Weights of a small mixture-of-experts language model, trained from scratch on English Wikipedia.
Experts: 8 experts in each of 9 layers, 240 squared ReLU neurons an expert, a sigmoid router.
Training: a variant of SOAP for the experts, 826M tokens, 6423 steps.
Below are experts of layer 5 (counted from 0) of a mixture-of-experts language model. Rows are named router (the router's row for the expert), up (a neuron's input weights, with its number), down (a neuron's output weights, with its number) and show model dimensions 0-127. Each number is 128 + 24 x the weight over its row's rms, rounded and kept within 0 to 255.
Before each expert's rows: "mostly gets" lists some tokens that are sent to it at least half of the time. This comes from a sample of Wikipedia text that the model never trained on.

# expert 4
mostly gets: " con", " re", " pro", " se", " res", " sub"
router [ 71 153 141  86 125 148 108 111 123 122  94 160 125  97 158  95 124 148 113 135 137 136 150 144 115 100 115 132 136 107 111 114 121 150 144 122 145 154 119 130  84 126 127 141 139 102 143 119 116 141 188 177  80 120 146 116 128 148 136 112 148 173 105 126 134 184 108 105 117  81 109 115 125 161  97 150 134 146 138 151 142 128 106 124 124 144 153 161 125 167 105 117  93 112 123 131 118 158 120  66  89 125 148 154 178 178 126 127 161 103 162 141 118 130  74 135 135 113 159 126  99 106 120  89 116 112 115 131]
up6 [110 158 162 123 137 148 120  84 152 134 141 158 130  90 139 106 168 183 148 135  92 115 129 148 139 130 111 118 126 138 120 102 134 103 150 131 188 122 116 123 150 131 121 112 159 104 146  51 120 137 125 172 137 126 139 121 123 137 141 145 148 163 161 122 175 132 131 134 101  78 146  98 127  87 150 101 136 156 156 155 142 164 116 144 142 163 134 101 134 150 109 131 100 101 136 135  93 157 106 123  92 162 100 156 100 153  87 121 172 109 155  82 141 131  90  99 143 113 121 128 132 146 135 123 135 116 107 121]
down6 [109 134 100  83 157 151 121 173 113 113 140 107 141 119 153 135  92 154 142  78 139 112 170 149 102  72 167 141 112 102 126 145 113 140 141 131 102 109 138 127 148 121 131 123 136 120 124 155 170  87 123 132 133 159 108 142 128  97  89  77 117  85  92 110 134 120 151 132 123 156 148 142 159 116  82 138 114 127 122 146 144 136 130  92 113 119 161 111  97 136 121  72 126 145 112 155  85 137 165 130 112 155 170 149 129 174 122 108 121  98  86 142 100 163 137 107 110 107  98 157 138 125 148 116 137 104 106  98]
up7 [111 132 119 139 155 154 144 144 163 185 152 126 125 110 154 159 101 134 174 129 138 108 178 117 103 126 119 157 196 118 146 134 102 129 160 137 130 154 145  87  97 119 135 140 145 143 167 199 130 116 117 128 121  96 153  93 121 157 109 116 127 134 151  93 115 117 137 145 109 142 165 129 117 126 154 136 148 156 144 136  84 113 138  91 112 135 185 125 134 128 141 135  96 136 149 134 102 105 179 115 136 171 117 161  78 122 110 105 131 108 158 135 116 120 168 128  92  92 156 130 124 132 108 142 124 152 126 104]
down7 [142  94 102 110 162 168 109 167 110 110 164 121 119 110 101 152 120 116 148 140 119 136  85  71 125  98  80 119 144 154 103 176 131 138  96 111 114 107 100 123 156 140 132 136 121 115 105 160  84 142 131 108 157 136 156 123 131 137 101 122 113 134 169 135  93 140 148 162 131 153 140 104 104 117 195 141 189 146 125 111 146 125 109 110 118 148  87  67 125 147 115 133 141  97 132 135 127 110 129 121  98 118 109 114 135 110 100  98 157 161 124 138 148 179 117 146 155 117 176 141 107 131 136 125 102 125 110 118]
up8 [113 171 112 144 154 155  99 117 138 142 140 136 100 133 117  88 128 130  58 102  91 164 151 140 165  95 151 141 142  84 105 132  97  91 134 140 125 122 112 111  76 137 122 165 144 157 135 157 190 138 157 101 102 154 149 125 158 155 123 108 105 108 111 127 127 126 164  77 103 108 105 148 160 150 124 147 116 135 139 143 104 131 126 119 139 128 123 114 149 116 103 120 108 138 130 110 147  70 148 126 162 124 128 172 158 141 108 167 141 126 126 118  95 147 123 146  90 154 172 139 113 118 144  90  94 125 129 127]
down8 [112 161  95 140 100 145 145 120 112 118 136 107 140 125 124  75 126 114 123 107 131 140 128 129 115 139 179 181  97 125 121 145 174 100 150 101 117 149 143  97  80 139 121 130 144 146 116  91 141 126 183 165 128 127 135 122 136 142  86 136 133 151 138 139 102 157 132 140 122 108 156 123 100 142 105 144 130 148 167 153 168 153  96 135 113 177 146 157 152 136 121 126 127 131 123 104 136 173 126 103 111 170 127 122 168  91 103 163 135 135 149 122  75 141 164 113 106 153 153 162  91 127 176 176 132 122 102 123]
up9 [142 173 130 148 127 160 143 126 142 175 115 132 149  97 158  92 119 114 111 163 167  87 150 138  79 143 124 147 173 109  51 150 107 152 139 109 100 149 125 128  92 101 141 150 111 100  99 158 108 154 137 122 130 107 170 162 135 150 121 117  85 124 131  84 141  88 145 152 123 101 111 116 133  98 117 105 138 123 125 119 142 126 114 129 137 110 147 138 120 108 151 128 129 117 147 151 122 100  96 117  82 144 116 122 181 124 171 145 138 131 131 143 120 145  82 108 100 121 128 164 139  73 142  98 108 151 126 130]
down9 [101 106  97 124 171 139  99 154  77 142 131  99 104 127  90 148 121  97 182 118 118 150 140 122 168 142 117 132 181  91 105 107 111 144 129 127 150 100 116  95 131 106 118 144 145 162 144 129 134 126 123 168 160 124 111 137  92 120 154 124 116 105 141 112 107 151  55 133 180  90 124  97 116 118 112 106 129 115 144 129 156  71 122 125 141 113 114 155 159 140 110 127 125 152 110 139 135 120 108 134  98 178 124 133 131 183  87 121 143 139 148 156 120  96 150 159 146 152 140 122  92  98 138 127 115 116 103 150]

# expert 0
mostly gets: "ford", "son", " York", "',", "ville", "ada"
router [105 146 149 140 107 185 119 187 131  72 114 127  73 102 127 105 115 205 122  99 151 124 191 135 147 142 134 166 135 104  87 117 109 170 156 107 106  92 110 122 143  81  94 143  95 142 137 122 119 135 108  95 145 121 103 156 132 144 162 137 126 115 118 122 139 135 149 100 105 113 132 137 161 134 138 143 159 109 109 144  88 129 122 125  93 132 144 116 131 151 128 131 126 168 130 125 136 138 140 121 148 138 118  92 145 126 117 128  91 137 117 163 110 118 144 111 144 142 102 162 152  90 139 139 135 178 143 152]
up16 [175 165  83 138 160 147 110  91 135  74 138 154 131 126  99 148 146 173 153 139 177 109 161 141 148 129  98 131 135 132 124  98 130 103 102 133 145 122 138 134 119  96 114 126 141  98 123 144 123 104 118 132 162  83 110 107 139 115 134 101 118 106 124 133 173 147 160 100 131 136 145 170 115 103 143 151 120 111 152 138 153 124  84 143  77 135 114 124 117 150 138 111 110 155 113 116 112 127 135 143 146  65 126  96  84  96 112 109 166 127 124 157  89 160 131 121 156 142  97  91 121 105 163 118 145 160  93 104]
down16 [158 135 158 143 151 132 110 160 121 137 109 164 106 107 172 187 173 116  86 150 137  79 106 123 138 161 118 147 104  99 146 121 121 138 118 144 104 159 157 170 106 136 109 103 131 125 173 160  90 148 133 158 113  97 125 127 131  76 139 154 126 158 127 182 119 110  90 110 130 133 102 113 143 125 124 127 188 137 100 153 131 151  92 122 107 117 129 136 108 142 127 141 130  93 147 125 182 144  90 136 137 108 187 109  99 118  91  99 122 142 122 148 122 114 123 142 147 123 141 147 113 155 112 132 145 125 157 114]
up17 [ 56 141  93 121 147 105 145 119 136  88 127 108 154 115 131 122 120 130 119 104 179 113 134 152 151 133 145 149 153 105 167 155  88 119 143 142 156  91 149 120 128 109 136 156 115 138 149  96 119 131 125 144 114 114 147  85 105 112 118 142 147 130 163 116 162 118 136  78  99 122 120 129 108 125 119 164 126 160 157 105 104 143 111 150 153 187 130 167 107 149 125 144 129  78  86 107 141 178 139 123 110 126 125 123 122 122 160 159 126 104 132 118 125 103 157 108 124 150 106  58 155 152 125  95 121 102 124 171]
down17 [127 131  92 140 100  89 138 114  79 149 161 117 145 102 130 124 136  93  97  96 121 113  95 109 110 141 148 118 123 141 159 147 144 119 131  97 164 139 129 140 153 154 126 131 112 129  92 112 161 151 133 147 131 108 137 124 103 157  94 115 125 110  92 126 105 103 139 127 145 118 146 130 104 142 147 119 161  65 123 161 153 164 145 129 140 144 110 126  82 131 154 107 121 124 121 150 115 126 155 103  98 124 117 164 164 155 138 133 159 136  79  88 150 153 167 165 159 148  76 121 156 133  73  64 135 148 106 144]
up18 [166 145  94 129 119 119 139 108 105  95 119 132 139 151 109 160 124 119 150 136 167 100 154 135 104  84 168 110 145 147 132  90 134  94  90 157  96 123 122 141 140  98 130 126  81 143 158 143 118 100 111  91 109 151 160 117 160 119  54 107  98 125 157 118 138 152 162 132  74 116 134 132 130 129 193 164 155 152 133 132  90 147 136 128 111 133 145 134 131 164 127 109  85 151 117 117 152 159 146 129 114 122 129 153 115 118  86 121 100 129 135 142 120 135 108 144 141 131 108 166 109 122 195 133 116 122 124 164]
down18 [ 68 109 114 154 114  87 120 179 109 151 119 107 134  82 127 157 105 142 103 123 116 128  99  95 126 108 138 144 170 121 111 143 140 142 130 123 100 117 134 135 107 137 144 128 153 139 140  97 143 120 116 120 171 142 148 145 107 117 159 127 106 143 200 149 133 150 138 117 161 140 119 151 149 125 144 118 140 158 161 166 119 128 126 153 161 174 126 113 113 159 103 145  73 134 169 140  89 107  96 127 127 162 119 125  96 106  81 154 124 128 117 105 158 139 159 117 177 112 149 101 158 141 129 141 139 102 172  96]
up19 [151  89  90 117 160 160 116 138  86 117  96 175 160 121 154 148 142 173 120 118  76 135 102 170 147 152 137 150 130  95 140 170  96 128 126 105 149 173 113 131 111 109 128 138 149 146 149 138 112 146 159 121 161 119 134 111 105 119 139 118  97 113 131 126 105 168 106 112 145 131 139 137  95  97 149 121 136 129 146 110 150 153 110 154 147  93  93 114  93 115 147 149 102 148 128 168 118 147 134 164 123 157 114 186 144 115 111 104 139 172 139 137 101 139 121 104 136 130 124 141 108 108 138 127 161 199 170 138]
down19 [136 158 116 109 119 134  89 133 105 108 109 153 150 147 148 105 117 143 132 105 146  65  87 129 154 133 119 118 112 168 151 148 148 166 121 147 145 140 149  63 133 163  89 134 154 161 173 105 114 136 101 125 166  96 126 132  84 136 141  90 137 124 168 144 140 114 158 134 123 125  98 123  80 108 124 154 145 152 167 101 150 131 137  95 108 115 109 131 112 140 158 104 148 167 133 148 148 167 142  98 131 150  98 152 148 123 146  55 120 147 151 127 143 150 102 118 143 152  98 123  98 128 145 134 107 108 136 133]

# expert 5
mostly gets: " made", " used", " released", " called", " played", " won"
router [163 108 146 143 130 191 131 140 116 109  91 165 134  98  97 148 148 125 150  81 169 139 156 153  94 111  88 165 188 115  97 115 101 128 176 124  95 140 172 128  88 111 110  96 148 153 143  92 123 127 120  90 129 149 129 110  99 133 139 132 102 127  80 121 134 112 128 132 109 109 132 122 127 118 149 128 110 161 105 133  94 102 115 110 157 165 123 101 159 149 159 100 159 126 122 159 150 133 136 135 141 114 136 127 165 107 143 172 132 157 120 125 172 118 146  83 129  99 105 142 117 115 120 116 134 163 130 120]
up46 [136 110 138 168 121 113 102 176 109 162 150 149 129 135 149 114 133 125 121 143 118 112 135 139 138  92 140 131 126 114  99  69  94 164 138 168 120 134 164 108 113 140 137  88 134 154 170 127 120 128 107 105 122 141 104 102 131 100 141  93 151 153 113  66 115 120 128 129 120 105 136 110 141 114 139 126 160 142 188 115  96  81 127 181 133 136 142 113 132 154 151 139 150 151 102  92 129 123 127 123 103  97 146 152 155 106  67 118 114 111 142 153  82 127 125 137 100 128 147 171 110 177 130 125 109 173 131 159]
down46 [ 79 140 120 126 167 116 125 162 137 130  87  90  75 148 136 128 163 144 120  98 173 136 139  96 131 160 167 119 112 134 128 144 115 110 124 170  90  97 112 145  88 120 115 154  89 148 149 104 142 129  83  91  85 114 142 102 151 147 118 108 114 153 142 130 127 107 156 131 151  79  86 126 143 109 146 134 150 139  98 139 102 157 133 104  75 132 167 103 127 112 119 111 128 106 158 114 189 136 126 118 129 123 115  83 120 123 114 109 142 138 122 115 145 114  93 165 141 123 120  97 123 111 126 143 104 115 154 173]
up47 [117 114  81 154 105 118 123 153 133 117 127 147 178  82 112 118 144 129 157 124 157 142 167 125 132  88 127 128 120 134  86 118 114 145 140  92 136 141 157  98 126 141  91 113 101 172 147 106  92 166 113 113 145 114 113 150  95 135 160 138 147 125  96  97 140 119 149  98  96  84 112 108 118 100 114  70 136  85 142 113  88 147 111 130 140 123 138 128 114 142 111 164 156 116 167 136 176 153 125 166 155 114 135 123 145 169 119 136 144 144 157 135 106 170 123 141 106 105 119 157 100 150 167 107 124 109 148  82]
down47 [181 108  71 128 121 163 145 144 117 116 124 108 157  85 111 115 148 170 140 131 131 135 127 176 108 110  86 142 133 150 144 129 154 110 123 156 162  75 128 144 148 126 165 132 133 131  84 131 120 100 105 114 117 129 127 112  98 111 128 133 123  82 131 142  76 113 141 120  87 121 139 141 120 139 101 121  80 124 162 168 145 123  93 152 106 134 113  76 114 133 116 137 104 116 153 112 108 136 111 102 101 138 118 112  90 116 103 112  84 116 137 136 135 138 131 174 176 170 167 110 156 103 104 136 146  94 133 146]
up48 [118 126 130 129 118 132 108 114 115 127 124 157  89 126 118  92 139 103 124 118 148 152 133 133 127 102 130 172 153 147  95 147 146 128 123 133 114 143 151 120 127 128 124 120 160 142 158 161 105 146 119 112 177 132 159 116 105 121 101 156 104 126 150 108 188 133 150 117 146 172  97  95 136 101 134 106 159 184 103 107  93 107 131 132  74 193 127 161 114 118 154 142 114 100 119 134 124 146  99  90  87 154 140 128 119 160  79 149 133 170 190 136  76 127 141 100 112 146 100 144 128 129 108 109 148 119 102 129]
down48 [105 178 125 152  93  66 107 134 129 114 168 102 143  99 167 106 126 175 126 115 124 135 105 109 125 156 135  84 119 118 106 125 141 120 136 136 145 122  72 121 173 127 161 125 136 134 107 131 133 177 131 116 111 114 140 159 107 158 144 175 136 136 133 115 150 122 118 138 157 133 135 141 153 154 185 125 142 127 131 132 150 105 116 154 165 132 147 135  81 102  93 129 111 166 149 103 106 132 124 118 121 196 120 130  72 151 132 148 124 127 126 139 119 126 102 151  73 123 103 156 113 104 144 131 171 150 147 142]
up49 [168 119 166 123 115 138 130 165 148  85 127 141 129 123 116 135 166 186 130 131 137 139 122 132  87 144  81  99 142 161 101 145 118 145 150 156 118 164 174 170 129 172 171 126 125 136 120 136 125 106 106 136 139 124  97 113 156 119 108 115  95 121  98 131 116 102 104 109 161 132 130 133 169 120 116 165  97 163 129 147 130 137 155 148 125 128 117 149 134 103 117 111 143 167 109 116 130 139  72 138 125 133 102 164 158 143 143 142 175 162  99 150 116 131  90 109 130 109 141 102 145  78 116 116 178 116 141  76]
down49 [104 133 141 142 107 156 100 167 129 105 146 143 117 127 159 113 103 100 112 165  91  99 146 118 141 132 137 165 172 131 114  81 128 122  90 116  74 144 180 120 108 102 110 158 111  94 122 147 101 177 128 160 116 100 170 114 128 140 148 148 148 113 160 171  90 118 102 159 109 139 119 130 141  70 127 117 123 106 151  72 163  88 118 147 140 145  91 102 139 113 150  99 139 123 145 101 136 168 133 123  96 139 136 150 140 107 120 124 145 143 151 113 121 105 158 170 143 136 160 111 159 135 143 148 134 124 131 128]

# expert 7
mostly gets: " which", " that", " this", " its", " when", " but"
router [152 109 154 165 128 152 129 135 134  92 129 144 146  81 111  42 126 112 148 134 103 102 171 152 119 150 114 147 120 100 149 118 135 165 162  98 147 118  72 113 111  81 135 117 121  89 114 122 136 153 142 117 145 111 124 198 116 111 132 145 120 106 130  91 170 132 164 115 136 143 138 122 161 104 141 144 128 169 106 137 122 135 115 127 155 124  95 105 124 108 117 165 172 154  96 128 106 141 131 145 135 116  88 101 132 102 112 115 121 143 128  95 114 130 138 120 100 120 118 130 128 119 162 136 138 163 190 147]
up42 [141 115 122 177 125 145 116 141 106 107 149 119 109  81 112  65 109 130 129 112 135  77 145 107 173 116 148 182 166 108 131 114 104 130 143 137 146 133 147 106 148 149 122 125 122 162 176  83 114 161 122 146 145 115 138 170 130 118 150 132 169 128  95  89 143 137 164  91 108 165 133 111 118 144 138 143 142 136 149 163 149 120 115 127 150  83  91 115 109  90  91 126 165 137 142 160 125 135  94 109 124 138 119 123 138 158 119  84 144 147 117 118 136 124 131 119 102  85 114 145 102 170 131 131 115 135 185 109]
down42 [149 129 130 159 130 135 110 156  94 112 126 108 115 138  43 133 172 125 136 125 110 155 148 154 174 155 115  88 147 109 108 141 154 129 151 107 148 136  84 117  89 166 111 100 131 162 114 125  94 125 102 171 149 120 156  89 125 122 129 163 116 128 106 155  85 154 149 128 138 142 129 100 112 137 109 102 125 130 160 146 157 129 132 176 156 122 169 119 132 102 107  94 139 109 112 123 113  80  97 100 129 126  96 130 132 137 155 126 145 152 139 112 158 119  81 114 151  95 139 123 167 162 124 136 111  98 145 153]
up43 [138  85  97 129 157 121 131 165 113  81 119 130 134 112 106  84  94 143 133 111  72 150  93 126 120 161 102 119 129 173 144 137 148  99 130 101 195 101 126 158 140  73 146 107 120 158 160 117 108 146 125 136 118 126 142 151 152 124 115 132 148 118 168 114 106 157 105 101 124 123  91 136 150 131 106 146 111 128 119 135 105 134 104 100 136 159 148 117 145 128 130 129 127 144  98 128 151 122 134 107 135 160 113 144 165  90 100  88  94 156 136 157 109 119 123 110  74 113 184 127  99 149 139 131 128 187 140 148]
down43 [138 116 137 107 169 113 122  77  84 123 101 119 119  99 106 122 136 110 112 114  90 133 166 162 189 117 159 108 124 140 135 171 122 108 100 133 139 128 135 149 109 116 150 129 149 175 169 156 151 147 147 124 114 142 130 150 125  99 126  89 164 128 151 138 137 154 141 123 165 119 166 181 148 133 130 105  93 101 134  92 147 141 137  93 163 131 126 109 153 183 146 122 110 130 110 108 118 140 113 127 156 105  75 121 141 116 116 109 127 117 178 109 141 115 107 114  57 138  99 109 124  94 130 125 101 111 126 140]
up44 [ 87 100 165 109 131 144 127 141 105 114 136 136 130 106 117 117  55 158 110 156 132 138 150 140 101 157 135 120 109 146 125 117 101 188 157 102 126  86 142 116 162 133  89 106 127 146 145 111 145 168 171 110 117 123 106 170 121 149 167 126 102 110 112 174 103 107 143 141 146 142 137 154  66 111 120 107 121 160 157 141 118 141 112 122 174 107 154 110  83 150 117 156 132 141  84 132 116 122 149 141 121 110 141 116 146 152 132 115 120 109 129 115 125 156 106 107  71 133 118 123 171 116 143 161 146 169 149 123]
down44 [114 151 167 114 117 193  79 130 129  96  89 106  67 161  89 137 142 122 132 111 143 134 123 144 116 105 142 130 129 143 173 152 128 124 133 176  92 134  91 120 167 177 139 172 112 140 126 140 116 111 121 151 135 115 145 127 130 143  95 141 132 142 157 118 109 138 121 122 158 112 166  86 119 134 126 124 139 100 124  89 114 145 163  74  98 119 124 127  90 129 161 128 159 147 169  97 142  95 174 149 102 117 143 138 138 117 110 129 138 109 110 135 135 103 159 167 170 131 122 168 122 120 117  91 120 104 117 121]
up45 [144 171 127 143  92 122 117 158 107 149 113 135 146  61 114 145 143 117 129 118 141  73 136 143  86  96 141 148 190 153 171 141 166  76 126  98 112  79 152 117 141 116 117 167 134 108 157 106 109 106 165 121  95 139 141 107  97 159 127 140 131 107 158 124 109 109 134 127 127 109 108  64  96 110 127 117 108 110 129  91 128 142 141 117 152 105 144 101  98 146 100 114 134 154 124 109 107 146 152 114 167 117 135 147 132 114 121 138  94  99 136  90 133 154  85 123 119 118  86 112 132 135 129 151 109 122 154 121]
down45 [119 139 109 134  99 133 101 104  96 121 111 152 125 113 125 137 163 142 188 128 149  99 128 161 125 152 119 137 110  82 133  90 114 166  78 128 119 103 111 122 103 144 145 151 126  59 117 103 154 144 122 128 140 114 124 164  82 133 139 128 150 126 176 135  96  87 129  94 136 150 119  72 120 116 105  93 158 161 128 127 121 112 147 123 108  97 123 113 153 106 126  94  97 106 131 131 140 103 108 134 156 122 192 113 141 161 143 125 128 129 115 153 148 153 113 128 138 158  76 107 128 128 131 102  75 116 105 154]

# expert 2
mostly gets: " States", "ctions", " family", " player", "ments", " people"
router [122 146 135 144 140 164 150 164 128 102 123 114  54 162  56  92 152 136 140  85 159 107 135 149 134  76 124 134 141 100 118 111 125 170 148 166 170 109 141 160 126 127  96 129 121 162 152  66 159 116 118 130 105 135  82 126 102  95 135 137 123 129 144 151 115  93 107 115 112 117 103 128 148 116 140 138 127 140  64 152 104  95 104 129 124  81 107 110 112  96  82 162 131 144 148 147 114 102 133 120 133 121 130 165 112 113 121 121 106 120 134 115 110 140 144 124 112 113 101 147 156 112 120 128 138 122 141 145]
up16 [133 144 133 139 133 180 165 111 170  92  81 140 159 139 170 125 143 126 121  96  90 134 114 108 139  96  98 137 101  90 142 100  85 139 121 143 153 108 127 116 104 134 124 124 107 169 152 114 162 109 150 133 116  81 158 149 102  89 149 140 134 110 109 156 110 146 152 144 125 122  91 124 103 150 135 178 101 128  96 115  88 151 142 140 114 126 124 145 130 166 154 147 155 157 146 156 111 132 109 148 138 124  90 105 134 185 154 103  90 165 140  87 116 118 125 126  94 111  89 137 123 128 112 148 163 148 150 136]
down16 [112 153 136 128 109 136 140 115 137 130 144 108 142 149 152 118 113 121 131 169  92 155 163 136 117 160 134 139 171 135 144 145 138 156 130 135 129 103 140 100 117 138 102 189 114 178 127 158 150 170 134 116 119 158 133 116 148 147 174 158 154 132 169 117  88 125 111 115 160 119  91 140 154 105  73 153  60 162 153  82 125 152 129 154 162 142 115 142 138 117 123 127 156 113 100  80 133 169 146 132 153 109 118 141 132 130 152 114 131 131 123 134 110 146 103 118 121 186 154  97 116 164 141 123 152 171 110 122]
up17 [155 119 108 108  95 134 133 149 127 149 133 113  81 157 110  83 125 125 139  88 165 103 183 158 132  53 114 143 166 135 117 137 160 125 116 133 156 135 185 125 120 142 125 128 137 173 121 134 157  95 129 123  55  95 123 139 107 124 107 163 139 112 109 114 113 117 153 106 135 110 155 128 105 145 144 123  99 117 127 105 119 121 126 125 165 136 126 125 150  95  69 146 136 137 100 153 150  89 121 127 135 118 140 166 135 118 113 133 107  96 131 134  68 105 126  77 124 113 131 122 153 120 121 127 143 118 139  83]
down17 [124 120 135 145 143 150 124 166 111 102 133  99 121 119 118 215 109 125 135 136 123 131 101  99 147 151 140 148 154 127 117 114 143 136 151 136 136 157 118 100 135 100 126 135 126 135 123 129  94 150 142 215 153 157 102 118 159 135 117  61 143 127 172 127 127 109 164 170  92 107 140 103 107  97 135 101 139 134 135 154 113 116 146 121 133 172 169 132 146 130 141  89  96 141 122 112 117 104 129 124 163 135 115 109 142 117 179 136 165 140 152 135 150 183 117 124 134  82 122  93 127 167 139 147 117 128 118 124]
up18 [147 161 141 132  95 114 130  91 118 144 116 101 134  89 137  93 148 159 141 103 142  90 145  97 122 118 135 117 124  99 141 133 155 133 177 139 120 116 133 124 112 129 101  99 157 160 124 144 110 147 108  57 131 109 136 124 116  99  90  94 120 149 108 173 122 127 104 105 135 107 125 139 162 120 157 123 116 134 103 170 158  63 147  74 139 101 121 111 148 142  84 128 158 138 143 123 174 109 146 113 161 112 125 148 111 145  70 121 135 133 141 143 123 113 187 113  83 114 128 120 124 106 170 107 126 119 123 119]
down18 [134 123 163 136 116 160 128 115 142 159  67 150 128 118 123 106 138 147 126 160  97 121 122 140 146 118 143 120 107 140 176 142 155  74 143 143 132 150 124 121 136  94 128  86 104 169 140 129  73  98 116 105 124 127 102 126  66 127 122 112 126 120 129 164 153 161 170 159 129 134 131 142 144 138 136 101 168 158 134 143 134  41 141 125 133 131 147 172 127 141  93 126 121 123 141  94 165 116 111 129 161 124 125 102 111 157  84 112 115 133 117 101 144  91 159 134  85  96 135 106 134 116 135 153  92 134 129 137]
up19 [172 145  93 128 136 207  94 140 123  99 183 134 162 155 131  88 151 123 173 107 123 142 139 122 122  97  99 108 135 113 156 117 127 138 125 138 134 105 127 121 114 114 109 148 104 109 163 143  76 118  99 138 110 139 149 125 112 134  71 109 159 164 103 111  90 130 206 116 129 152 133 148 122 135 140 117 132 129 138 143 125  89 130 134 123 115 107 112 131 130  80 161 104 104 130 110 167 122 165 152 150 154 103 126 143 134 107 112  83 144 133 110 127 113 143 103 144 129 135 117 123 159 127 101  88 134 156  94]
down19 [142 157 117 163  98 116 138 131  95 137 107 118 133 129 109 124 121 147 136  80 100 132 173 162 159 137  90 171 120 152 164 131  58 150 106  93 109  97 120 104 183 171 122  92 128 172 122 119 149 129  81 118 135 132 133 134 117 137 116 149 134 112 118  63 132 119 128 129 127 127 110 121 122 169 142 152 117 130 134 152 109 130 144 121 141  84 156 146 105 134 123  90 197 121 140 145 109 123 130 126 141 126  87 124 147 111 142 119 122 122 148 180 123 177 140 159 111  81 122 136 118 152 107 142 133 131 103 110]

# expert 1
mostly gets: " Mc", " Har", " Br", " Lu", " Alex", " Z"
router [126 105 170 128 142 116 159 109 160 104 130 161 148 117 131 148 119 115 157 137 139 108 117 133  92 124 135 140 116  89 122 117  85 109 150 143 158 119 151 185  89 135 109 137 134 103 133  95 135 148 122 140 111 121 116 130 117 179 136  88  96 104 124 121 127 155 138 140  89 157 160 125 103 113 153 118 138 131 109  92 116 156 123 107 152 122 122  85 104  97 137 170 170 148 105 129 114 117 141  78 147 130 150 145 113  59 143 159 149 138 162 111 154 198 109  96 116 145 132 124 103 127  93 114 162 132 154  94]
up95 [ 99 159 120 106 131 125 121 136 142 144 172 148  95 141 142 142 151 127  86  95 136 144 115 129 170  88 100 120 115 153 113 105 110 120 128 114 177 108 143  95 121 110 127  67 145 152 133 132 146 169 125 134 165 114 102 113 121 110 151 141 180 100 109  79 158 160 155 124 123  89 108 158  68  99 116 149 114  91 134 128 154  96 126 133 156 151 126 112 118  92 115 121 128 118 105  97 119 122 102  89 138  87 131 104 119 109 108 139  76 114 136 110 119 132 129 136 103 148 134 175 114 112 120  87 161 151 118  98]
down95 [135 112  97 128  80 143 146 122 127  80 110 139 156 139 130 120 136  55 132 130 162 110 135 139 141 149 174 131 138 104 154 122  98 133 105 169 139 135 159 142  90 116 121 109 157 133 106 166 122 117  97 172 136 120 107 109 148 110 109 123 180 131 133 135  89 122 116 145  85  77 131 122 140 117  90 119 143 123 168 167 142 139 119  86 152 100 127 116 172 104 146 145  73 111 126 129 138 122 149 162 107  99 113  92 103 158 131 118 158 111 107 128 118 146 164 157 142 141 101 152  96 139 120 141  88 139 104 123]
up96 [144 111 149 112  65 139 198 143 111 150 153 122  84 152 143 139 126 102 141 161 126 113 118 190 121 118 110 112 147 107  97 113 119  95  99 140 121 141 134 174 102 117 129 153 111  94 149 135 130 158 115 122 137 145 116 101 137  92 196 124 112 121 153 137 121 121 144 132 109 143 158  96 123 124 118 126  91 101 107 131 129 141 127 148 124 123 120 145 104 128  80  90 134 143 122 155 103 164 177 164 101 140 108 123  94 104 115 117 123 115 158 160 125 180 161 113 111 127 119 101 120 121  92 148 130 163 113  90]
down96 [121  98 116 123 120 122 125 147 154 117 127 106 105 132 119 100 124 106 127 147 121 102 141  92 120 135 101  97 151 123  81 121  95  70 138 133 166 115 124 168 131 113  85  92 143 173 122 144 143 111  85 110 128 120 121 136 115 103 127 164 216 148  93  92 123 123 104 126 123 119 139 130 198 133 144 138 139 131 170 138 150 105 146 124 131 144  93 191 112 116 131 124 123 135 128 161 121 150 121  94 100 145  91 118 142 168 103 103  93 123 100 156 161 157 129 147 102 130 153 124 132 112 118 113 120 160 111 121]
up97 [189  91 134 155 140 125 131 115 146 110 162 135 117 101 123 121  99 143 133 145  87  94 130 136 145 125 129 176 153 133 131  94 129  40 157  98 111 133 154 128  51 139 107 126  95 131 136  94 128 133 134 139 107 111 128 105 143 121 166  74 124 134 147  86 128 163 115 168 111 133 100 135 149  96  96 151 118 119 156 115 117 126 140  88 142 147 127 122 131 118 131 142 101 122 111 146 128 104 116 121 141 133 149 166  82 129 140 147 144 115 118 105 125 156 108  91  92 148 120 174 153 137 110 121 122 124  84 126]
down97 [112 130 115  98 127 125 108 139  83 107 136 110 102 168 112 137 133 159 116 141 149 137 158 110  97 127  93 131  98 125 131 104 158  89 156  96 132 164 151 115  50 104 141 119 129 126  96 103 146  84 144 202 128 120  91 108 114 155 129 109 126 126 105 114 116  94 131  88 134 107 148 136 162 142 126 110 155 117 140 147 159 129 129 133 102 130 127 117 162  86 171 144 152 119 143 155  95 131 129  84 124 103 128 161 118 130 123 104 152 129 164 148 132 162 125 109 150 163 112  85 116 135 105 118  93 175 125 143]
up98 [145  90 123 106 115 138 153 116 120 116 154 141 111 110 137 137 166 173 120 130 140 144 127 158 115 162 126 130 137 128  81 129 108 116 130 119 110 136 130 128 153 166 126 144 132 128 144  77 138 113 143 133  83  75 121 116 144 162  38 140 119 152 181 114 162 164  91 130 119 116 116 157 152 114 108 164 107 105 114  87 134 115 110 137 126 157 177 135 114 103 140 134  87 147 160 160 126  67 177 154 140 130 128 108 125 107 152 133  73 140 125 137 140 142 133 120 177 142 129 118 136 140 118 136 114 123 147 129]
down98 [117  91 127  77 111 158 141 140 164 159 133 108 130 155 160 107 130 167 118 156 104 171 155 134 128 112 143 128 125 101 140 131 110 150 159 132  87 131 132 118 151 177 152 124 161 134 141  80 139 146 150 117 161  85 136 141  90 117 110  66 135 118 159 169 129 116  96 142 173 170 143 189 118 113 153 117 127 120 102 148 120 102 137 119 147 137 127  97 134 153 161 126 120 150 128 111 121 157 135 111 123 123 110 127  86 107 120 175 102 123 113 153 163 126 127 121 128 134 110 143 147 136 137  63 114 134 158 164]